config = dict(
    n_layer=8,
    d_model=160,
    n_experts=32,
    experts_per_token=1,
    d_expert=128,
    d_shared_expert=256,
    activation='mish',
    moe_layers=[3, 4, 5, 6, 7],
    router_score='sigmoid',
    normalize_top_k=False,
    routed_scale=2.0,
    balance_loss=0.00976,
    balance_bias=False,
    scale_expert_input=True,
    init_std_router=0.0191,
    lr_router=0.00257,
    vocab_size=4096,
    norm='rmsnorm',
    norm_eps=1e-06,
    tie_embeddings=False,
    optimizer='soap_variant',
    lr=0.00911,
    beta1=0.95,
    beta2=0.95,
    batch_tokens=131072,
    seq_len=512,
    train_tokens=625500000,
    steps=4773,
    dataset='wikipedia_en',
)
Below are experts of layer 5 (counted from 0) of a mixture-of-experts language model. Rows are named up (a neuron's input weights, with its number) and show model dimensions 0-159. Each number is 128 + 24 x the weight over its row's rms, rounded and kept within 0 to 255. Numbers have three digits each.
Before each expert's rows: a language model's description of what the expert responds to; "comes after" lists some tokens at least twice as common just before its tokens as in all text. This comes from a sample of Wikipedia text that the model never trained on. Tokens count by the router's weight.

# expert 22
What it handles: Units and numeric symbols. Percent signs, measurement units and numeric symbols in stats tables and infoboxes, like %, kg, km, sq, votes, bullets.
comes after: "| ", ".", "(", "^{", "/", "; "
up0:143111145107138096109153139103134129138172111145127090149109144135149140097141150127122109102129101113134170138095161159113138130129102136141227120100122150130121083152129160119130084095129138130153089128192156112122126146121160125094131125168161115157116131116141083120091095141107134095129116089124156105141143127099135086136073167151152113162163129098126126113121093140160152140178140136102108111106095096114107177118133145126125112112119112149148106131142110137129108124166100
up1:101145110088133143170119133096059120157162177102079139129109124092150078111132186128148131144094105142153140143109130117136146084107155151140153126171105107149125123142114121154139131135100139117125165113139119131137142111116138105111134124107153141069095140111143119137104168146145155164107110111160140117116166122118129169119069141154130124129131157110145132118118124104130142165117155107140100102081110117060103111146124134107115115167150133132124155175085104149107092125139122
up2:120124114094158092154096186139122147126120119152125140143090141163102132112136119153135133125153082114118152132093148154113141100141140136124112170137075142150127119083094142146111121089147122155122135108177122126114150177057100133122130143117097111128077175120133070082137158141122110139117132110143177165122133113129134148131144159155169120111119126119112151130126090131158179129139171170134123137128078128130163124138166137118132105142126141137108131112096123106085084112137141
up3:137133115128158142143118139125112085123132160140110085158107175074151089171150138158137127141140116135126118142149116172116182095127144144134159125146134126128116097141166094147132109126069124092107111129077082135189111150140145095101101127107139143172089134124141158100174118139071108124137122090148131121168118107167155162136151158120098122111142134122147139110124104140114098131080124100117142150112089117143107128144100126146111140139125147181102135154140112139141143100132160
up4:162115140150126090129113156090123132136140130112141128143118064047134152126119131161106129103100135092166159101108102104155179138115136121143141140126130151130139117102133120108084103105122113157104154141183132169101137162150126139165115082131119111123134132181173133119172111154126155074150125129127184097132113134158149110145120163163147153140178161146128130094168134120126112094135145154104149124138110143107135131140146126153101116139155091138121149132091111137110141141162140
up5:152089140111133153111139120131123131126101128093145116105132152115136141105096154127141148113098150154096113132182139128177143159122144088167132088142138135104172152123130110153127115080093125157096127131149083110104122112143091139134117068123088133130146085159124101120145108154151121131138123104118070146123138140159123137097093116167169153127074127150134132089124125142152117147155154133133066143146128093106148098125131151127162104109122157133136132148151076105091141124111075
up6:115132166081157126128116137098111130123169147159100089144115106145143115159148147157156123128145066098173134076116095125080111158125150157143156145127127157140089121095133103109130106104105114108107127119118128135131105159176100129110162133110171098158132132129118079090127169147164141154140143144135145145126146151114181143110137159144135106147121144097127112134124132133137165109140112121094114133160140127102112068110189147164119131111090107101126156075141120146135108133103114
up7:132097168081189146133126156130126138108144084111127158108119130103126133120141149133130140167130080088150079108090142171132145136160182167090136071119100129150124097126143102125140170131134132121090161060142121138158120123156095167120125132083119103098099138127104131152141116162114118149143120152109142118151165101141125107153162157118135125136152161115094144113108112104148120110134160118129104140118127173146137101139133125125151116125128117160120136130127126116086095163079088
up8:111148134137135132109127142099146160127115090145118127134164102129124154124114134120115130154096100104125151115132147157131141126177135131122116095114102143139101094088156115140102119146099133091117170104105162139118122169076132140138150118156111111159111099131131097132139109195102146121097150095094133121103171148155138121157077156189163096112144137129141156115153093127143107140115159139120112142165138102145145083106145098083118119119125133132105157148116170110129146042155113
up9:156141110071125116142136128131145118109110115135128136137133108176141174140117132116128126132137105118135106110122160107120172168098090066114114056111115131092143134142091162089108116176063105132125134100143071124135120149123170121124121104153151144151131130161107107124120075161119124135123148113124162129149109143117146096149091147140111087105063073122139131134139146151121126113125126132091100134112139121134081136088140126146146154104154145107127164131119137158160116161116115
up10:125100154125124122094156148126102136142153129149115125122128100155117196134127133117160115157154125136113186120116140097111111145114146169121112092130135144210160085159119113147170137111106088087128126131162101145142131102114149145093116132187134139168108128121138124088145149120146098167108109159142144127163156137140163089132123106102134145117166134090100079100145107157144110125146133170107134139105103112149114126128162153106117115096134125139104138097158106109149155141146080
up11:119128145165156153166090156139107153145125100149076160104099140172150128157115139130160104124113111122141146139149138154137117081154097174086112101163124108194118140127109084091125142166114107132097113160101095128127110142116149113099138145086113104125109117147141109112133166105116137114164176140113148128122132120098140116113149156142161179123124157071119157100142125153155154114141119134126151137141159121106129155096118123182168121114146089131126105148107123161173118120109121
up12:121114145112170108129088100118125140111154111136084128136138090170137124119125140119146142088122074102165151126154158129127103118092106135120107117147129151128135137135091127145134138094118138095138163112095098107132112135131108154112149122140175120150113123102153148115116138123164132077161166119118163107115147157053126115114166161101181127092125134056101146103134125121125153104159165129127166121130186155150140138120106096132115115135093142126146169135076094145142138155125123
up13:129065140135143144165168111158118118119165103132162150123113129155122147137189118125126109141145109148135196159120147133160104108155166139106114083111121156153143115140111087134125148169114180119134136164140144137127115119087112094144103116102144155126116107075121136121083146128164143089126127153160122124156124101138177087118148137141150117148138099141101136124147115154158119131137183122080118131104165137090161132108107129133121140130071158168120132122136109129114119119096098
up14:128157137162105121122075116152103162133117119146154090150082119131137141144115153112112106161083123132087104100140135132147145091122111096116100146169103131109138100169162115112130119160073134132091101128156141132122130150136158120134115110161127141137113134144109121143152137161168129112108106104120112137124168114063125109163127162130114117147177156099188121121096099166151173151127120102101158129095087113130111102119102105170128147117110175149110141153142131143114141089152159
up15:114107125122107114086154122089124159146171130114121134135170117149122065124152120144097110092094108129118106094148158125155113134119147184106138110138083131142099141147170133147154107105112136102164114058150129110156100152105132161143152110111152122089130101098140157099130118170108184146124122111117110144094116127110146108069111103150093129124114135142162135147135099133128104156140129098149133136163119129129158091113115130093099148140118191153116121124105126120109121135172091
up16:131096154143106088132133117126119108136138102123106161129131174206141172118126129139131113146154148093099167156157129116131093129111129087101125127123153140141122151145096136117085167147051133107125137144102161105092139167081071099109122137143156124145104173154175152127138083125107114108172099148108099140127132099119123096159125123120123150136103166130141131121110105143168148114151113144117119123153096135136148150114112145149117126178132093139160121151108146106164112119109142
up17:136187102099102143152113137134114136137080145182123159128153140146151112094111158125115132146167127111115079113115121168143163129148118086133131090148130081187089130139120095133118151151136118138106121107113120063138112120107163198114102148131135151143125153155107075124100099142120140130105117116109115134117118124151117126166097133147161094120145185135140090157139112138156096088108161109174114138120116136156083147131122095142106130131129099099140112100150130141121131117135129
up18:113098137082111091123137126125092133186121100142091108147146109138128134101164148113142144129175102091124143163134150143094141100121148143090132110142089108177152093128124100132147145144107097119157202155129129143139127145112147157149117084150083117130141113135157124096106135140129170112127139118156180112141122188138143081171123150126105140097088172106175177128142128102132119173124130112123155119128135117137142118132147110127113122116126113161127101150112140133142124085146091
up19:137073146145128120127115128136121145119147138088126173128111148156141135177104138128145138103097150095114067152163124147125132095132131116104073110168091121166112149124167137139143151161155122131066136126187122104147126131092078141129111093099145118103177139125133117090127124134149137124145121135107139112157142115154167162126132163155175122141112108151118127148089126157160139134150111116126088167136137105139105081142113103145144123131142103105135161173089095149142097118108123
up20:115110105129130126082132135107132059155136130130156124160136138163149166121147118131174109122118133118130138068091142145157125121098152147120136117153107116083109173105108126143104121162150187118142149139123165107124118158165120141123176134127185121118129141105115097151131098137157099123118126125130100109171106080151101164120147111142190127124114127147126110147112109151174104107103086114128153103091124133098128126099096108129113174114144138164105095117122122139100134153110080
up21:138143145112140144146162124164115130163083134176127121123157077131112177108112124123129107152116131074115122103134150135105136132115150130093136128158128135103134138111091119088111187164118153133132136159125095123116115159097117141136108131112094149133098149123159125085184148128161125112120111113145165138115132095167163090114165102095152117124145148125085165110112098166170147187092158136141156150119135127176143126106139108127122139149122098124170130141124132157123130076112088
up22:127150100128162117135125144178154145119166149115156127117095093126123119107165145099127119097057097151118099128144141114119121102071116141146136122139121096133075136099137135116099155127144115130135168137129168087166115121137117159120098118109093132124129116100136137161132107104133120118125130090139075160161066111132114116177183125175110117123135111133116129107129129142168103089111099106113180178103113143104121131105133132130137138161120149144129137160096113176140158111118099
up23:153108098171148093162133147173076098137122179139131090119162116130139101088156124145157138183139127157139121124114150115099130125169161115164183124166102131147142145122138159142166142141119120163145127165132130102171112166171160125130159119141134120118132124142147113112135136175119146164143111169166151124150138130133149107135128109106135154139127186096090095133151114132117148107125133148104155129090078129116155110141129127115096114095135118150098095126127101150071156123141122
up24:140150093130144139148099126123118153109143147143109101137138091126142040156116171127173132100127147164117120109117148136165135124096119114099099148116095142140148127133151171071162118128146117153148179111111081126146115170156137156120111127123118122152150114142128101125136144102177161160146111136090158133118170122077118105166103118136107123140143143097128144127119143142183145143151089116136132118134151097134150121113124145106112134081097102140108159168173107111137156154130160
up25:110113186084122160095128147082105128143108136160102110121120117124135099141128124146096134156136119135169149153122142123133145130079162127150141086129120144128152130173170119155105095126126117121155127160155117121138108135129165116114174122128152135180100155134123160125161120160101156140161165150158118118178106092090120169127082170137126129191082156157158142142172102107144120120122136125115145152110184173113115149107126113142155137142142138142121139105144105097110130149132134
up26:117155126112104166134107143094099132130158120140122131131130153134146173101132122131190111129119123126125119144142115105091111140116158141120071134135139132108114089121145110111088128152146170119104125134132131072152120142159123098143118136117173095132103134089116146094149100173127095103128159141192156151118102108149161145152176154134117137137127130057129132129158131159164115109111143131132162112139062082116129086130099113130105135085147150124103086124156137101119144104107107
up27:151117100094139160101111144132130113149139115165146160126117112072116160112140160137137119133167113163132135102156124116142139177145139102135092137149076113162117141138138125103096134139114112102095140163130103153121109088156088162093127092089110129122115145134146102111178118148164147129141139121118130193107129126195158182102164133109146096094143151140147135115117106120149130095100149142154157142113158145123120116112114107120138136143145145117132090149144159106099139107121055
up28:120094141097164107161126150135113152117123171174106099102127122156136126134151136150134107145149112136117136128132173165098125121161139125110165095117164108134122148105135082139142145132137118142124147113136126146136097099148102146132136140111111140127137121156130078108123180099150116163175211131130124140100130114164139116125151143090100154124084122109117148102131132131110130116133127193159158120131142114141180149098157117106143107204104140150088135130125106101172164114120095
up29:104128163088099102155135160121109114124127163125113067158117131090132107079115145130109118174132110118111139094155110104115169145112163131119200113132132073139129125088092120108150115140073090107109102166132127125102136142138135139078113104141075138106130166118125120119172122175107128141135100113150112122116121113136104141130122088166115082163102104116132130167136105126124121154087145145133069154127133127093101108165142116128109132158138142143139124110153131115111126157107109
up30:127094103137135170126111126111155103120145134144164133123159132107146100108129147147124113115138160124105105141135160141113178103123168121152189149141122145129138139127132105093101099095103129144105102131092145122136118153155117139118144088193105154136125098092133121146106098164151088133138092128166168110123125144141168132118118140183140116123132047075147140143075102137101115108130127135141141120076120117118151093137113122141123142144160114124166119128146138125093125130109056
up31:121125156096103120120135104148106093139101138147123107164130154112134150077171136099156126134102152089126138121152119116133102166122171138185145158117129116108147184118118107124092111091106174105145107122134135133100112150137187117120108109118137139132125111120131147123137160114140105111095111122163122089086073112165178146153085108102149121113135161112105131111106109154113104140121177075121130103078134157138128154121156136154128142121142133094162129136135089125134159170137095
up32:131108111150120121102134158139119133131147128138154176124170153106116114166171120132150100138106106122120128125119158190086098103147142139071131128136137140120181116119162127124129114114176085171137155112131159133118075148129149137084112121165135148143121116123139134125132108152133177146151102124150113097127142124207130071124148109133126152159149160095155114129101109173154139092154131133135123115074101112086138124090150103106141127128156111147115124127134110100100095117147100
up33:121124124141156137121123135134127083127138132145108162151139154131143121112158145161111117161151108109121096178127157117128142137178110163102197102163090123091152167151135097096111119110123139117096112100116122108146120116172108143121142119121160164146132100127134166146140129092150121130136143106141119141084132150162157144130117125134206131128102137092101150106107162120141115142094102125208159147105171122112141129127139168147153124097109119087131127107119119086157130147133084
up34:142119142127126085096124154112144164128151100109092128155078108136122132126128135097119146154125162145145134133106142123144105125089145121106127116136130136139137081132124154126146150113121110158133130177157125130136108138112118151104105137096154073130120123125141142095118120142120074159096115116134173098131101087125174180156133149105080133115132116080138154153135093151167107170124160186121106149102100120180143138089106123105095116088135136138162153129123108150168090090125087
up35:129129097146146140078118129123134080130113113148092138140129168119143083172109104145135111083128191154103108088115126116174141139129129155105127084135142137111127100156122152119169128130130128110141144098141102070125110141115138140115117135136128109092140087098134138079117125124094129119133109099112113142114118102114108116168119135169145147101080137094115162136168156123150113169117167094140123148148147174130092130109156104148133158127090141073113168118117159156116113177157125
up36:110107138083144138101114118135118139129133141096092165134131155133130106149150142114144104131170080111090138130127125111130070084119210117134096104140125121134140104129153114070123164130147106119146147137170106126065105141110144125125140117152131127162121143127106132103130131132131132113117136129108128133130124164083164098148092172152139122132159174070139177117164092146128124119127143090111109135121150139086090152149136073122110119159104135145158129141130120109090103153159109
up37:141150145108147144122125138101105125176202118176129132124137146150146143182130146169144134121117122125125114131071116146139125118091144124123132105174114138123130151140146097078152113094112065137137155159143116132151106110108110141136132131121115141118107147138132193091140098122144106088136136100129115135147094120150156108133148108109124117135070173109154109101140124128103131194163125141108134159113178124087103108124092122134128109175094110086122131128128117126136130112087165
up38:166150118132133128107130145156141142143121096148108146147131159084135170103121147125109125134148090131111085140128135105160175123138128127148122098141108119131081144140110130134140104104139107153134130126158163110115124113074136095174169146097076135149120155155140147120127141099124109095162146131142101130127130097105111160131089146161164111109117144147107092202095114121149098153149111124177088135065151125072121111104105105113157126171127119112126116125120105174094144121122105
up39:120137130133139203094111167152108123136085094123088087146123131112132154157121126151158109140118120093156123103113125100127127126128112154115104116124113114149154088172152090131142184117100114147148123100141113127106129126074135129154142112093133086148116131141122153106120096113118138171137172139141146141170092136148125137162164178108125172098134135111137092107152090135114122126088116140141120173145135130141126107134157112098164111158127076130094127116106107089103119142133069